config.yaml
n_experts: 4
d_expert: 512
hidden_act: "squared_relu"
router_score: "softmax"
routed_scale: 1.0
balance_loss: 0.0167
balance_bias: false
vocab_size: 16384
norm_eps: 1e-05
optimizer: "adamw"
learning_rate: 0.00123
max_seq_len: 256
max_steps: 2321
Below are experts of layer 5 (counted from 0) of a mixture-of-experts language model. Rows are named router (the router's row for the expert), up (a neuron's input weights, with its number) and show model dimensions 0-255. Each number is 500 + 25 x the weight over its row's rms, rounded and kept within 0 to 999. Numbers have three digits each.
Before each expert's rows: "gets" lists some tokens that make up at least twice as much of what it gets as of all text; "mostly gets" lists some tokens that are sent to it at least half of the time. This comes from a sample of Wikipedia text that the model never trained on. Tokens count by the router's weight.

# expert 1
gets: " |", " ", ")", " 0", "%", " United"
mostly gets: " United", " University", " States", " County", "″", " Party"
router:544514576507508535494529446475501492518491498518491521484523471510522503488490487510532487477482588505509503511499479480509504477465479525566515514512468469532477499499492502505514542488511502526498491463491472480510528517481515527529515513584491512508529490488510497494498456540481519503494498517491497464525481513491506496505554518451487465501507543549535496474517511511518479483480472485521518553503474495486463491487511521520484468464528486492505496519527481523471474508510461483497520491458515469473474490542508537499533521504485502522495516503561481465513532492535489510484475492523486497512440525464489471497477528493527491469468512487484520521548511532487484547526513496527513470481546502498485504561465487564515524453521478508485501537504459509468492525494500
up0:487539528522538521520489511471496463497505524495500520470481455492499522518490481535479470491489495481505550497501510499497525491503519520508492535547492466522497530455446489496506476493505496488522503507464522475523534527480544504542484472551479509485527513525497478463492486501527549510507454524460494504538484515528496520462563482516503517507498503468496460494498486530575510488462461465526463506489524526489498518447551475502550487466502470511516488470530500481529466506510469494481498501507547437513503464531502473481547471502545493453514517491518516486514477482501507467511476477505498505460471475473524488479503494491525467445508511488495456495493511526456446532541549523507514515517489539526514493525460458513503507512516524501460525489523492519487510491491500
up1:523498501517529509477495533503498498505468529450520532495515434484510506526510526528508503464514489495467516488478473445519502496500489501517509538498508528499482517511531507448507517497508502545493502507489479498539508523554488513531476494485518451456486477437521519527517520494539494489494495491550499462525498481493490481472468470522520503480504470483488473517506488491496492540480495473498483506508533478558519530516539487488517497499506533517496478501503492499479519514447491465492532524525499458491486492500475494479474512481492503474458479449471490488495491515457475432467495490532504463492460509505499526470532479500447517534522475504538537446505474467505457464509511539506430484507541470506497491502496514525522492547533497448516546479521535439485496469474538
up2:490483505504521503526524454459464500474489568480502508468555477535548469495474555480493511494461528503478503508466480497512507435499507500512520560483507507467506491528470494513490523530526496501525502529502552521530527522506528538501530503480490479489499461511534512494498468528504503474517508443442482479480470478500538477534512508464473536503501508519482489478448504531496475482533498506533478521519526494526492493484508529518425500494553516482515500527535507512544495517478445510478499524504498480491539460542484523474477483499473512508549502509472512497470488503495469501517507468510488550486460497478476460514518484479477477482496493525540477522473505497476536552512514504486442504501463479471498491520517523519511535496505495509534510492469455508447517517513495
up3:533476462526502528484515525466498498544497491540493489500498479537476491501546497463541472505478536511485473492511458509533515482467495479519457511479505490513522526505473431493501513519483512552520497460510514469487535481493487512527517498501489480503489528506499495487535485528498495508504458490469457493454522506549497541475508504525493461504461515543497468531483529518533496454519472488540480563497443489470483542496500499491486502482493535495479503561513538530539500517506445462467504523457514533520512486500498525481519491468543511495520491504481508501477533507523550521504544474488512519498480463486501480485485483486502529516529457519548481481528469475454487506539499546467526461502540487536487494502485554539481512536519482471535474512485502527507498510516496
up4:525463531453533504461447467486484505499501526460503523477548462485495538530483518461533460518472503537508515471512432457467531496477463510522479533500523487510507489538474494483524520528497510508484531547491485520540505533493493483552516496490490503506505523457470531484519499487551511533479477470471506456506522511474529484506511485487462486492496504497478461538476476505522496509484497514485465487524492490517495496510544515511492513496511509513488510521525501541491481524470470509484546530520496518489469563520507543519523490457481507520539503446545498485490476495505531515503512487536498508478508512514474478531486522453473569504521493471560491514510521480498550524527521504464462502515490551545527463484508524536492497505503531468523512491495530514488489457501522
up5:482501468519476486467506474469508453500521495531482524456484460497548513480499481482522518463513495479507511468508470471531512471533526493525541527535511487505481495468518537469506559475444519499517502465481509507522543471474460472519502513488514504475467478486526469484485491510485477464506463496485526501482527483482500511508493495517529534513500524516466494460528486517530438498485510508533515560489503509497433519498527485508430502525469485510475514544514475479463490506488498478505496545432462479492500509525518517495527543497522523543532546535494512514486531492491500457550532527495496489537509504520513529458520482509509527496507496477503525457484489519455489534508505503504506498479505540493533495471514491541473498551542521465512510503464496519444501506462502
up6:497497467501510528468506496523515517494471509488473542543497512514556535469489484461486523533517523499500475470506466499549506474518479504480466518486476487499479492498488446496482511510474475467489497487547545520524487510491513481459476503482505520498494507481512491477505510506476483508505483473505500482483515552488472485457532473502497478493553491517500490503475504551494488485546518511528490529471512511453472465506507492500499498505532485502517495488534514538467514470505484499505471507495468458522500518490498461529507501536485528542497518446525511537507520520506485527470488553487459478563507470506500527484438464412468533508556531467554512481498525481538526489540494501553482461522515498460492479498468527527532540480529453490488521514496535508515478494477518
up7:511522466494503444494490545520481461486450489469502551493525505489473486538492467492499472512508492456508461512495507531452574526500464496547510504559498501476503477509500516495558507509494518544496523497493497497491505509492517502479493484527480472544519454465484500493496487462540503501538476532501500511465509479566492513506488523506496478492482539527523471492468498525494488514497488518524508498446487476507549498520478473550484492484514513560507538503517535494458549480469483527504551483543519482509500485524543537507504476503493493453518517516516497485525454561498500477511465499488508487508466524494498483492482503477487486494498463495535503491511549499501542515526520478517508441514509534511498465535495510559529515461506483485521507479525441513489512471490504
up8:517503511499549475487476513491497482515497499550450485508460483489517492466528533507499502492474525526534473529524525508521481455498512517526506524525484471493459479522532471437476545520533533497502497470520545535512481470447486537491492480510524481473460454499476491463480472494466486505502514491474478511431492494500458474506484526501492473475498509477518516522528491489471495506485474471517489510433517545477482503498473520495445514540501496461536521537502453520464520503519473482499527538471524432491477533516481506483489495505544512495481501530526489525495528544495503471503467509530489459543491481508544419513484515489496477465489540528485473528483510494517465510545507502514508499499536498523522488528490480520500452499491475515504518501509547502508493504488523
up9:483488496518475499487487506466464502459492505478520516531481495485495489458498528493478520519459519507484479530495491484536512530475517463502473517480516488507504499537474512515476481539521522505482474487516478511534494498460473449491554505499473517479494477491477485496562470466553461515516463504462475498531476530491510526486494494547511512488506540486527452499537493464508520471474505478485517492507532540492469523528528507472488501516517490503518489524517454526450492500530513481490484493524465443497517522523549511523510549535524488474483505523511479524476563518492537447485473489523507524526472497508482460526514510503490519464528580505508478501487524500499515534499487528512458454514543502498549521520544461522480491522480528474469463565484496491465516480520496
up10:527474536479500519499525510516488485498472468495488489477502432520504526504521499494505493512489472471456479447485488521487508502541482513533528480522500539497507507468486451473469474511500494523486528495547481469480504531463489548492526498516458522515524449495516528547528502466559500529529499529514473459505527504483525522474484464513533484537489528531497497501457463512561507546522498509521494479484474522505531556526495549471485491535514456509504490499517498490520495544521500483517487524493478438482485483527512527545478472485507467502520512491500474519534549506529499501469486510501524544491521502467466504487520482505477471468463535562525492499531489511478507513511534504476470486472491514497497502502495505555522467466454445512498486511444471491511484506483481
up11:540496546523497464507466471500521470547448502485440491516527453504530519537510501516520506498505485476527549494509517558469483521477480483528514553517534451471464487519470496490497492522500536504534484460509502512508520499519466490551469464531530498534506497496538524499482488530536525502523531503489488523507487508484550479471495536483537482506482515534520527512500488518494522515499505489520521540472507470515484498507515467464514440524514515545509529472489487515472468504528507519460511534486519478541525468558500528484519535544498527481458500533488499499456465501511508496522474520541510500511498506485502480521503532460447510491515534505474504498511492482451483533474503512504512500482531455469502447518517474527520517492468494514529524478467491496512510492441461
up12:542568540503536505440494519503440503448502477482487504502469498526493496442521496474516473512531488482508520507443473475497498454496451500517489469488512549504499518484492492498479475489469548487520545516522462432515485548522528497550501509503516497512527520495491492523528480507480508499492487489515504501552526520519483467476532480506484495493483538489473520489468470518458521546489455496490488491500531482508547511530521498467506525490475532490496532474491466491409514513496510478481480547522517491496520471488483493522514506494487479497476502519487459519519517506528499524520499478537541517498518530548479511495442489461540522499509516541519513494503486522471491527468525492475518523523464485509470506515525472520474481473524465502487535501468495538470521519495485
up13:475503489512533496502505519493483509440520548551516501495473491520527496507531539525509445481520507516502471473513474495483521500516503542539520528523508516477482483505458493484472566517509504493533475486484465508513543503513537504483514461493524497512506448524514531526519433502515495498500463472520474441478462523439536522456485491507530524485514512500515515483519513535573480519514505546496508504494444511480512512464486472537522470539480538493518528499534524497450552572478489473516521479495521480474522487491513514495477539470537501530486510514499482504489460495488470528519492490490549561483521501488482528550454534496490496501494502461505496510513505515502497527509489480461495468473504483508497501498487454514478481515465493517471497475496493490526488528484501
up14:553531516493518492478455478471477475494515506521564518496507430555528480474489465525532434453468456508514501513499512486476544502473517509535473495507517502511491476489514501503469542479500528475550492516480447471534497489489496519547496529510527508523481510521529470489501463498521537500449499531530458516516511510488468529518468507467508463486494518535445524434482513489500502495541487521542485516499445491496471541495495465496513501476540480524519467530527511501512477499467525511489508517504518505516530533505510528526489519513515527487493463495538510473556528454521545474482474522499509511512498517497501499532505506484482466491465526516510470539515491490454521473489529485511481463505530480485502525483495496517510508490463441476488510543483512515474490495500485
up15:508503520501490500463443500523552471532531523522457500517523527477482490485537477479474457456518498527516478554504520464512548486467493473482489507487474497519470505484500489440522507540505514478529500470541498503484499502502504460532532461500508482465450484502512485510517512522515538488499520539510484521516521518532510441481518500528484454558483503497475496507495499488484511488472510532494490479443503531469474569504486535534527520516468538498511468495488465487441563494477500490460529512477546520503487503492488523519455494515461493477495541496506508547477573487544516519471476492502492527551495491493514489498492505447513468526494489482533513521520498502533497472494487563516463522494516508473509505543508505492504502508495483501494474527501507514489534508478491
up16:498485493500520513477520456501495534478485542525492479504500545485504509508510466496489538516470527505516524501562542531491576535559511524507513546540506514515486505519493542483501508494491511503538522508513488450541502499491536504500513505500476511534495486480533517536505495536458537480507454537506491469463493540492483527509536501489469489530527524522484508505487506487485491532534475471471494537505508513462519531544472507512491472546506505490496465508507484514521515505485513501506506481456457503511493483524518502512492470485515479519486519476512514550514479502530554469434500474500496535500477503509548485520467511514527521494520525490517511483525533512513526493481517471489465493565529491475465523514510527567501476466480521446463448522476520472510469446504531

# expert 2
gets: "\n", "-", "–", "/", " 3", " 1"
mostly gets: "–", "/", "_", "_{", "year", "^{"
router:485483489510536556502526504490512506438461510477454478504497495498523497491518517458528504463499521484515455494505466521503525467525471469545546507501486521505486530490467504486465507513532499518494564521490488462535532502481467466491505448556522510445511468481495492489498499473543549512519493493521475487519463506438510521440508508519528500512510540501489451486519465522527548448513564518533520518450497503500514490487502535527459524496523534548492538512508496505499519519469462512490523504515553482499497434496505533542524493491515513511510544486528466530505527497512500531498476514509522478511484476475529494519485487510480496492513527458507498507509526524503488527504530535529471522499500504501501492501501461538477487484529469505495502501438487486470494522494505
up0:486527504517501507476489536471495509504488525533528517505543487500500517468502476473517530484492495501473509508485470529517495471510465496513487552463512499477518476470463462526482532492518526483497517523490478504513471517488509559503544531540499496510490463467487493508500498522550473496514508475542517518478517508515494500529481492507495430547467544558561546445505505508460498511552525494508520511515502481470509461499511480496484487487538531528502475481496537532519470489499481484510533451481528458469531484521494497532520517504508487488521490523521548461434508524499487516491475549519528484482522464472511512562490505438527488490504522491483463478513485465474519527508468466475488469478518528505483474466543494517515539481487458497493524511500546505470482536504493
up1:546544485512527493503483475482479510491485483527492515454519466482525485509482524527495469513501535488520483509528500521514505493459429514510526549493489497527495544514479510534483469468471473483495491520513477472498506481476500470494450474485466513519503466500497449501508497461506473541454534512547492525490513522497513559490485524499463495544503478484487491517487494482510510477485500517514475499464477523448474522525506470515496487518559471475500481492473471522476447499481501459497523540530548463489478512521497508536540484526495561502511511550557519486466551574525477471511512509477481502500480454535478500497488512518474500475518482527490507499481510478520560483484470487467510539505476519470497472532538521512487510473494484472486541486523475498487519499514475
up2:544502499515502498488526482469538531469469501485460467457492492506536486514533479506517506489481529537530513560496527488504565471485500557484512498498508460483465465501527486458507450508523513488481507498497502499510497509487483448521516531502486483505494514439538469458515472467475479541533503533490480515500475503473484471468478506508539455502526532492502500494527454498502517521549525465532495487450502442485500550515545517472487488530482484467483507510505501490491491474448483509479530527473509517527484501482492515511559497514464455502511542495493472491516482502476485556459437553532479530525503489488501488506521522478531502483508466508508495523506523523489464511498500515528462501534517479486520478559490490470499487510515483516468499508500479495528509460504546
up3:462465514504486461495483472520502530498487514462523452514550496510553496509490485490514446482476500462519445514487500486479530462527496497537498520542477448473487504495439490452485514538542546534489519524511523543499518515493520502499506516518529506534489468459519487542501495481517478506511507514464455519486480491521526485536495545526514500501545479510526495523539508468485479507550494468480480558485509548482448544481555482515461493502513514502500524515507534475520506503501476481466504519500487509508483526485484540491538538504493474515472498528499464502527525477522523500498523506493491450496515481497438503470458522483519522479546497485484465502511512520502462527472478500490493506532507496518473557496548476556491515514500529471500464494482500482483495531481494
up4:513495539495507505494477447506493471528491504500485527489511514491500530506481481467501458486488503499517498522447466507500477502462498474498487564533502481513475478500531470461467500491496537539501483482493506475521500500450530484521537525472524516451483464501464495461490472503535564513509482475472463500492480524531507501491532521503552509495526492538484537498510462547525495495512469474547505542474470495501475526469525486499469490527521476521499488499512536505518542488492525502494502470499475471510504477528487486538493540485538521530533529486474462494526507472506516480476471476488509531523455520555451489494465491466468514419512469507530478487524558533486460529493471456468476528458532514506507495474502490498523512494481497510516462480513525465508487532473523
up5:505519499475519495507506470480462498458521491490499489476478472525528471476552496477538553483493496487509510558500534432531467497487496520539479503482450487488493518453491480503501471481497509537503526525523460492477546552525520528524494477528487532513503546536498440528505537504510516505454495521476523517500476519524504520478541448501502500440531541489529493496508481505558495486475479521505511493501457485488472464478530520490510471507500474527514501509503535459509464537519515542488494485523523491471507521533525479515480479544511511477473515542540497546510523493463478526495484478499482491474489495516500509501479514479479511551478507528511511477477493517482506483519547522505540462485529514496531533539504486503492499472486504456441470507472518515489454451514480
up6:529545472459550481455478476522517554462472518471495475482518455476435558491479502487495474485505497526457537508516516492549515473491494485493522477486443521532466530470476526510500481501509513496481540530499523503518544502500515496532527483508484530464482515502501477458516487475475514557506478491540510517478500522492494544456473464518504455457517551499514490532508455498492544526484495502532490507472510493502500512532486518452548499542507499492460480504512516481494509505514505468466517470466533502526473460517487526528492470517523489479515493483547530489478497533467476478452484542486468506475515528493463468551463482461518505514519514466500471523477485515494491484507528539506474540474511486480506484482512538512502522493497469501488498534511533504506497491533521
up7:516519528454502514484492479504520510478459521534476532493538476517455526501462542459509506494499543462449545512510534492522510502510503505475482532528465517521468513521488487545498529501497506488464496515546506487521501543504531517489477503490483511485521492488519487439506509484501532487490479499506456478484561501483489479513483507473475494521499506507510466517501472518577508525516489517516485498481528509470492494529525435479492498507491531504537516494499472472494434536503511483468523499484509472506484510491513487522474539505525519492530508544577510534478510534530497483502452494521474506510521528521507489530532532448554519513469450459534499535505487529493506502485489552552510498483473509483486521534544476528491501431500517534516504523488487482506505467507522
up8:539518526444472511508532472512520487501538492520493503491522494469524483487463515512499490475524505459489494495516473517516507487466504469522500509531482448483468500494505486502546496479526523533521517496595464490529543534491516509499534554531534514477494489505509485513544481475515543523514480500507453538490495487452528510492553523501524463468535519486507444433471510542514462476533536498482501519514503484509506530485498491499505470496490500485528513531491544507498536522471497498462514490466515504512490441495514509521482475496525510511522525477492474479483445498478541486485566534515509482475500506502501512486527485433517486503512482481526505522530512488485506493484496546485519460513458469525516556519472482523530539495492469506508526474472475485490509491474471
up9:493503526523421481493532538497523496461442491479508538500482458509522514471524465510536457497499511501482489479483543468521527474487484470507549516495480491474497497513491494504497531508530516535529507501530488458486536492448498439530463477501508504489473528515475518521532482490467518500493529531539496522513479501529529494492468512554514504510564513527510492460489466480506504495497461525520491506515506483484466510525511463504500471503517478485505506534525523479518528536459494495487485517483528473522495486485488493487489513469482513508479553541547485491483481524500505465503468550532477478503446501503513475493494499522463523466539479466511511453493517498500533504512455520533485506527526448470465479481515430485472514507514494486518507447448529498546509488512483
up10:564491523458488474500552533483486503534534486504475480488480495541501478489485470499518492499483558529499530474497523480482514482478506539491546470464492483516459528531516464482482522506497503480492511473529561482521513502481501475500490482537510471488498495466508500482523504525495489485509473560515507508510478500508473496479550496503450475470518547511522476504503510470531480507449462498485553492477490525514514537492493482521507503516507485492450470525497497488449540529446475497479532481506542543441478496473489517509496484467496506515445492530532460524494502493528471473479488510501533472528495537515540510496519507463491510488527502479518512552519556493493528520468480496511449521461522489516516487518499532537483529532546523463481491524518502506478519525470456
up11:490489508544511468480474484453483552502439489508513510511551519475462476497503536477500500491445537491492483548521507501483528529482530454523518552463526499490483498521492492490503528494490514500496517465516460518540507505489485494486522495458495452482457509501523527473545521504545505491501532502515510453512471503503493532539448495499482505486502473482473481474541495496541503485513493480500508531490513542521470503507512540457508488465476560524513527508467466486472488509496507506516566464521525481492494516508499473489514497517532507506459498543508453474504474490488520511528524481544521452517501480482467507527481504433487493518475528469540512491496558508450477533510481500571504501477482515527528460473508487527493514493500499467503496514532519472502521493536512
up12:530496515513515535508513454493534567454476527472512500508536506517490533499533490491509565514480488546517513550460488484470491486491464502513513472499493509535512487448526531495532499494503525528482514477509494502515512545460489531519525520508487485471476499556498537532503520503517531524486533519491513500518481527518451459460466489507496439514507505486500478486477476474528515489503486524518471480513500469487520553477514499479493539513510521490491482497468496492474466474521474498496484479499506528505508529500541518510514545487448485508472508474495516472522544490524484522499451480480503497535490506495469466522514535495499470465521513475483491461486519484505486480487498502553444508545554473472435512483474434476489506539533471485492468507530513515511485466451480
up13:524503514464492521510496508478509524540493468458514535520500519513501492481431521482490474560464552488482502516494473508483507470500527497532534480530483514480495526538490526492500485512488505523508452514474523455516471509483496463529488421484511493458474495478539505531472524467474500501499515535521527479510472508525516520526503491471461515507514502488515510484500491508527512494510490515544482515541526516485480488484462530501509517461498514501488532533496497481500510484506494485548522513493499466507470470519520464488527523502511482478471518472481518426488498530505463491524471551521499500531448499515483457497532502520439529535505493460477541431484521460496547491488462551543488518493493495480495504503490480529505455473508533489527509501469458553460506506516495
up14:529474523511463474506461485467486533498503498517517527501470462511503494506434489509482531504485488523453457481504471465520530540497501521535494472546499504497519488492502491527515528506523514534524538507557492498533533484485510561525545477510446505496507511511549463477466466551477469467525467529493506523521511522478457576491513497527476510499507492495512535523528546508474506478530499508526522474519455515460533488485485507531466480533489509503476498532493537523483494483521501505485506491455481497529477493487465468493463474532511499500498480500489470462507489512535530470524469493504520493499513489515494504527526505479527493505442489471521533539509519509511485480511525533536506440469541487488483515488505461518531474501497525482453443461544511488481501494527505
up15:528520514506527505502500499505506512516477529505528508525538508513474534495519496527534464486493489503477518465528503508519529535522480500476528475508490507548505545514507423494411495492496481493495513511486456457493489536509494489483496530478516523457501467468498478509501471459458515539513460535532537542519469514463489501506503514485519506486477515505501504485535513526484495470478457492476512545487502498463517554472545561560476456499517506535462490505523524523484471507469531451472500502522547498544481510508493487527477487530470499505496493486481487479498555497490470503444494483489504525523498534533546433514471498501457498519510518505489506494479530500514515504487515501515458496496478518490511498522534565505490489508545504464524529493493541526498515465517496
up16:517467497541461489503567463519545485500505474481496489542533497471506477547525528506502516495514533496499513502491537527469497494544496557534494502520504493522495500460561510530502488480505518481477467488506524482498515473529456509497492488559519509480511522532545473517543507536508509471548530496503455498477522495488503465486521527500473488503498534481504459492488500450486498508529538471562483511495525530489492477513468488469519511430518502548480496521491491530514483479467488538489527479499483507504499571511525526491520497495444545462486523485511462481528515549496492512463515512486503480501473507530506486467520520482539513470527484533527551502512505483508526495493531469493515505479496499501527446504562524527494507506527524504488486474511500543484502537492467

# expert 3
gets: " the", " of", " and", " to", " in", " a"
mostly gets: " such", " than", " some", " it", " these", " include"
router:524467497460510480501495525462506534465477517484500489528546468463511519468514527473522500513473491496512480522489495486480549462465481496511514514493497489540485533484463462524484503492528496508500512480500460481489514512488546487512528466485485451493461485477563459545511477442470505537518473539531516474477483522520521522484453475481524506510516504591489505470508502549531491489568518538507500539497483465457480512469509528534495480503453502505508496529519486549461497497482489510513517512488504494523492502494510510500508501530495515525433498506485521469494512551516501510454483487502488503521474465522513500523491476488492506493543516501559487487530507482498549501494522525480491470506517534486476493519522458530494481466506486470478502532493467562489468503493457
up0:508483504490520517469513460441545553518532483519511522496496459523525503521477489484522530534469477530503477513493506491498531502462482514488509505491512466520523506529539513535502578502498495527551492534511506511519509527475524505531477506499498493526442544531497445487477449519513527525480491502542495481489491505485522496506480484479520497469507532455516491484520493482492520490496489491512474505464466473494464461530479524480526509512480494509494495500526523493493525523503473528531542496496509509497489533563511482477476561547516512511470531543477505519513510512485478481506519516496456507502485473493453529460506517523506515492519556496528459475546537505489488472463473529511536532551568501526511492492534516477506494493479469423477506504503501501521513470472465
up1:498492494486491477471523508505516494499473503497490466502467504506495522506444517460481497510521553531488504463538548414498517508505494529512501513544523505510460490502516526506475545491493485478519529488494540456525556494481502522509511496527463505473482474489499499547492544555547485526495487487501542499513527513472505478475491525449505505514501533490468499459500476517522450525501509549525507498455503539497525508463527514491518493498513482494544536509495506492520505530496485522509497504485513478488521505455504523528539526553510545458512510467504473501477530495553462478498475476465549507481466522538518533524486511516483502457492451501490555521520521492484513506474544489490470436495497520518528468465522511515522515510518532486516512550474493515524519523507471
up2:512499508543483503493508495473503536466520500501439479531476511483492508489589542454515478519470487531520505496561518494515538483484524514531521491556475490473514543496487497450526462448502503493469518458479532517521528537506508523483473499507508549480476506524525475503508513492513531507494460523499475484536518478451541491508508532519487511495505488500517502486475445549473545468511513545515508520496509499511490523497487529527481518497508485531477499451492479539524464510468514489508476521490488455507488473534551551510480486503464540502519475454495479521478479503531543526501478479504466467499507526516457499485524506492469461490458497532546525484496490513466496516512521515487528496512516476472448510559516489476474505493486497521458506485509502501474505516473504
up3:530481518462499534531507494513506516449508505539526538530545460505514509457470484512535525478484522521544509528488509509505545492510528498494541460552466515530508513508491480489471532523517514535547487478503515462533533548490495495491441513488479530499467472441480508546478404500498506534552486455529510528479521471525491486491485504461528489554534465542508497468515525535479484487490535493519507475475524474459485551462467520511501478499450498490519478514504515495519505488506486509536528534514519518485526486479494505504497480488482490526487532504513505522525477496493495510492516505480519531507518446506497511506512528510471558497454499470517450487505495481506535518514518485498514484517515501523510474535508523525468525504502492488517493525467482518512517551475496
up4:497512540542510485480523495464483512501492552558506516513566490461524510514505525513560535518496516484497476549527504474458468497500464523482508525510510485515520500523447546491487481468503474518506539502462485522482526508502489443491519509522452476516498529503500509485509511531546469506521514508505464492485499502470493500543524503491489522490528490499519539478500470533483491464531488520547491542521470461455503490525444527494540500499455517473490487557496504484532479463484525522534509508475496497511483490489509475506525498475507461483501506536503489507474479494537472499479458550530477557507503491522446492499496530511509509502493519536471462445487487503468491529500510502525499441506508494498511488496550464523457487490551512475521536504487479501478474534540515
up5:564474496491511530510462461477457518494510508505478508539496456511499491491451483465448479488479491484497516549483487510512523484466450475500511535471461490456475514494459508498486505522500518535488507485456473451497475512481544478475502448498515455482514476463525481520508509489515482441526525527530482471477496508506497517512481493507524494525493508498509505466502486487515512496535490476529493556439469487523492498504499499510421495496482542522503508536559521518474480495493505483474502476477478479484527494492501503487542512527486550548512500515477479519519511523495501476525493492508498531478475419502496485502517490486487488470509567484502524502482509510490533506486506491489522485492524517517482543457496428508444517503539497439506492498484488519457500478516504
up6:486510504511518471520490481500501467505493505504469516526501478448519481493482542465547543496437496490516520523486510468502530520488496500507498503510524462541494494428473514483512487496501542509505491537532478492476549489503493493492550518521450545523476524474490526484478521523498486544495540488514489520534516525458474525528503505492494464505516510505504471474535465507532495503529478555460539535512537523531501554489495531529444491520524524482525504540495436541529474494496467496507487499490474516493501472470494532489503460479493517490526502470512458473485514488503501480506464522492495481516484523519491474508515536484462460533504526449519459502550515517505448486529548505549490479489483506479521489495518516525486512480474503487519502530446520465512460488545513
up7:515495540499502487498517472509481495502473499481501534462453528497506453539510499485496482512465459494536484496516491446533498488536470516523519501476490494485491524456511504474534517503483477475486498492503515507540513534505491543520496470487478456495456479464444465530527520467459466503506492522484518495518560482520467466479469504513529505500482497508490475503482477491512516508515463502518501491504499514528524548471563554564469528443528510494487489496519494487499480536468503516505517464501555484500467439504512495520505469533499517509544507475508519514485537521508491472488516511465533446466493511493541490522494524494487525494469506513549511540494492520453506503520521522473521457529482561483473492537442536484497487513521501539531504504466513500484466511477488
up8:510483534516489473516519482490543539463496461463509482481531494530504489517563478466556535498480478475497446496527502481493523498496509504485519506482474493518493500457479484482463469459547479496491507479502472523507485537487464520515496439527510499483498530466519490463504502466503519501514524504490447457502513513511485477511481467538551462464523519499518515525510462503480548508516492468499480545512480488495445543507500521487526461531466463484509475489540460515550484495469491480468544504493545500470487528504511539511525504544531497515531504490530475526494498506469485531475513537463461505545470492482509497499517485514508486495511528490489488520501494490474492492504512571530506482480543512470462476538563499495513502452485505486480531502526493503524496461462511
up9:522477514484493489504501459490488479494551478552446470489516483453479473484487475515487535492475528539508517491474505488514518482436497492489507461534519511526448505512509465508505499487536548500488499492481513501509585469461526469494510521482499483488467487461515480498499499546442504525503494480484488514481521494460503515495518503499468460480523492480486515517534465489525494473515508492503535472508508496478497542513501543524477457482552517482492483539507463469526483497498499459523480524479509535480527491487536512491528495529503499520518547447527504485466501516478429458497465490493486476495507501506527505515481527483517449497488528456490537458500492481461439477486507485498485469464507488513541509504550517542511522462486521492492472475479504468514476548520472
up10:554479506509510478451483434498487497448493518511486534501509456556483539473508514508462510469462477500469518489456512481520544512467500540490478501510474464498509459489484484537502497495489497500491515463460497463502495515513538442486504529492500527468502502508473486523517493551537477463519541515500526462495464503521482487511510528500553487476505485500506479504543468476530539502496526463476507483513427515501507492506489522497501504527488531488460485512544458456517474500515494494478501469492492482489473466564529538521580505497513479480524549460494477518520498512530499497482458494483528523505501463499522485490490488469518510492501497520452522471492546470472474475511525518501503505518531472525529493482517520554499516484526538483477521475511513490504463502508474
up11:516520525516490504516486511524483508513468482484493572509534467553483483519507490493501504488488447493526491486422542500523554485480480559490507521512517485546468513505518510529480467502517471501490509487497485521486492518511479497504514462518477475490507514504489504553498543511487529483529515545494468455529514531508504467525538536524558497458506520536443513469530503528479485498487510517510529511518508534529517562463473473472497501445530537513437488548510518477486458496537484523497481508483521448490517526523471569524535480473496482447483489515500487448553510500537482461503507522510479479515498509494550471510514494516487510508484504498496499519524493479467505514529506485538511501534500490492505509530461527508509495474512480491503516515480506513513470528502508
up12:527518518566504525495456525463472521502501499479480493468503472538490535535525480509503462530519496497457507474466496491502469507493468500515530507515481461506520488488511477479475459479519497530474503486486494474480462551472487541529501503502494508508546472524506476509495434502550498550477525518513500485523487464464517486458509488459498481480504491556497504480510467505497561475474467495516511509502528521507525539465524533468488521531517492554454556503568480485482472512456512453462487514480516479529480485547502487504515466516512510498529506507487494536540512489464509489442479513520524488487460503455508480500517538492510455501505490508492512522525510512497484479504523523483502510538464508477493466487479520510526563478519519483484539461502543485487491483472488
up13:529545487535473478552510472458508483483512518511457502524501453486503497488503477472522520424478491515529499494485520490480489486501487506530479474549496510507457484516475538472529492499483523512528507503528501497513473504513542489503549464484472523500497493531475463499510513505521562524512442505492517536529525504459491496492484462484551530484522479525454491491491492509519514525512460550512518471497530514452507485536496500531495502494467551522520526558508522517472469553530525501495528506493486476544501461552472528461480508515458514516481497501501489484490500481517495500508480517503507538475504500503529470464458487476463494516490508506492461488491508512520518536498504506474522475506503539491477527495484489488477439489568478449481545499514517507480512560514534
up14:471475499468521490478486532505512530501498540460532470534525492491515511514466506464521473470525478486525482482529476539497535445485458475492533482518512490547486529534511486479470507469497495492480535442448462506544473526516517484484516482481509483471523471477568527463474498496527510502496514515519521535483497507550568508506508511463470479520513544531541506523495479493482497478518500479516499512476489523496499527502461533519474547498511553551530515557502480496502537482496518507533489490503482492537514506522522521499481511502507513481473495471466474515544504530479538492452509505522489484503471509502514492502499516507500480455504511458496479481561436528472524505494479509478466546479506539527493489531510515543520510499454493489515482515474515490498448488516530
up15:499549497493488526520459496515492534468478511484489488492489492495485498462485537458491478495474516477521513497530505477505512445512538516522522480468473475511515541484485503484465489477533482514485507504473531489509532504482562566517522449481468474515491541509540469502506524464502487459520492505503508505499465540516473524530477494440493515525473509496512520510487487476551499505521481496493509495489502491463488531458517488503482546515484511505510496514560498527509497511444442461498548488479504478500462520512515489506500485515517506527467492488526483505493563483501517474484514461487531548536490525493532513482477501501480475509525461467474480540524477526517487539512468512485503493503523496534445510582506485489532491503524448516428546526506501485482517483520501
up16:484460505516470486497488495493529479508538486505478475474502527501523566524500474473532501513491496513474472497476472489485534524523486472531548546497497450510544501504504527498474513447483512503497517522524504498502516553514523517488518499502489484481461485495537464544520493522509503489485532492475449518514491481493492490472482501504515470501505558483432445490484495517552496543492484505523483536514499524492519522494498520475535470491504452552488525446530465499453500518501514510490489521505474519524511473498499503500535482470487440517512461517551452480531526487490538482457484500517544517445488493501495487454467529475533507520517541486498512502545481489516484533544483521522532453520517512451478475489475521499521478508502530506503457512481512504462459503476502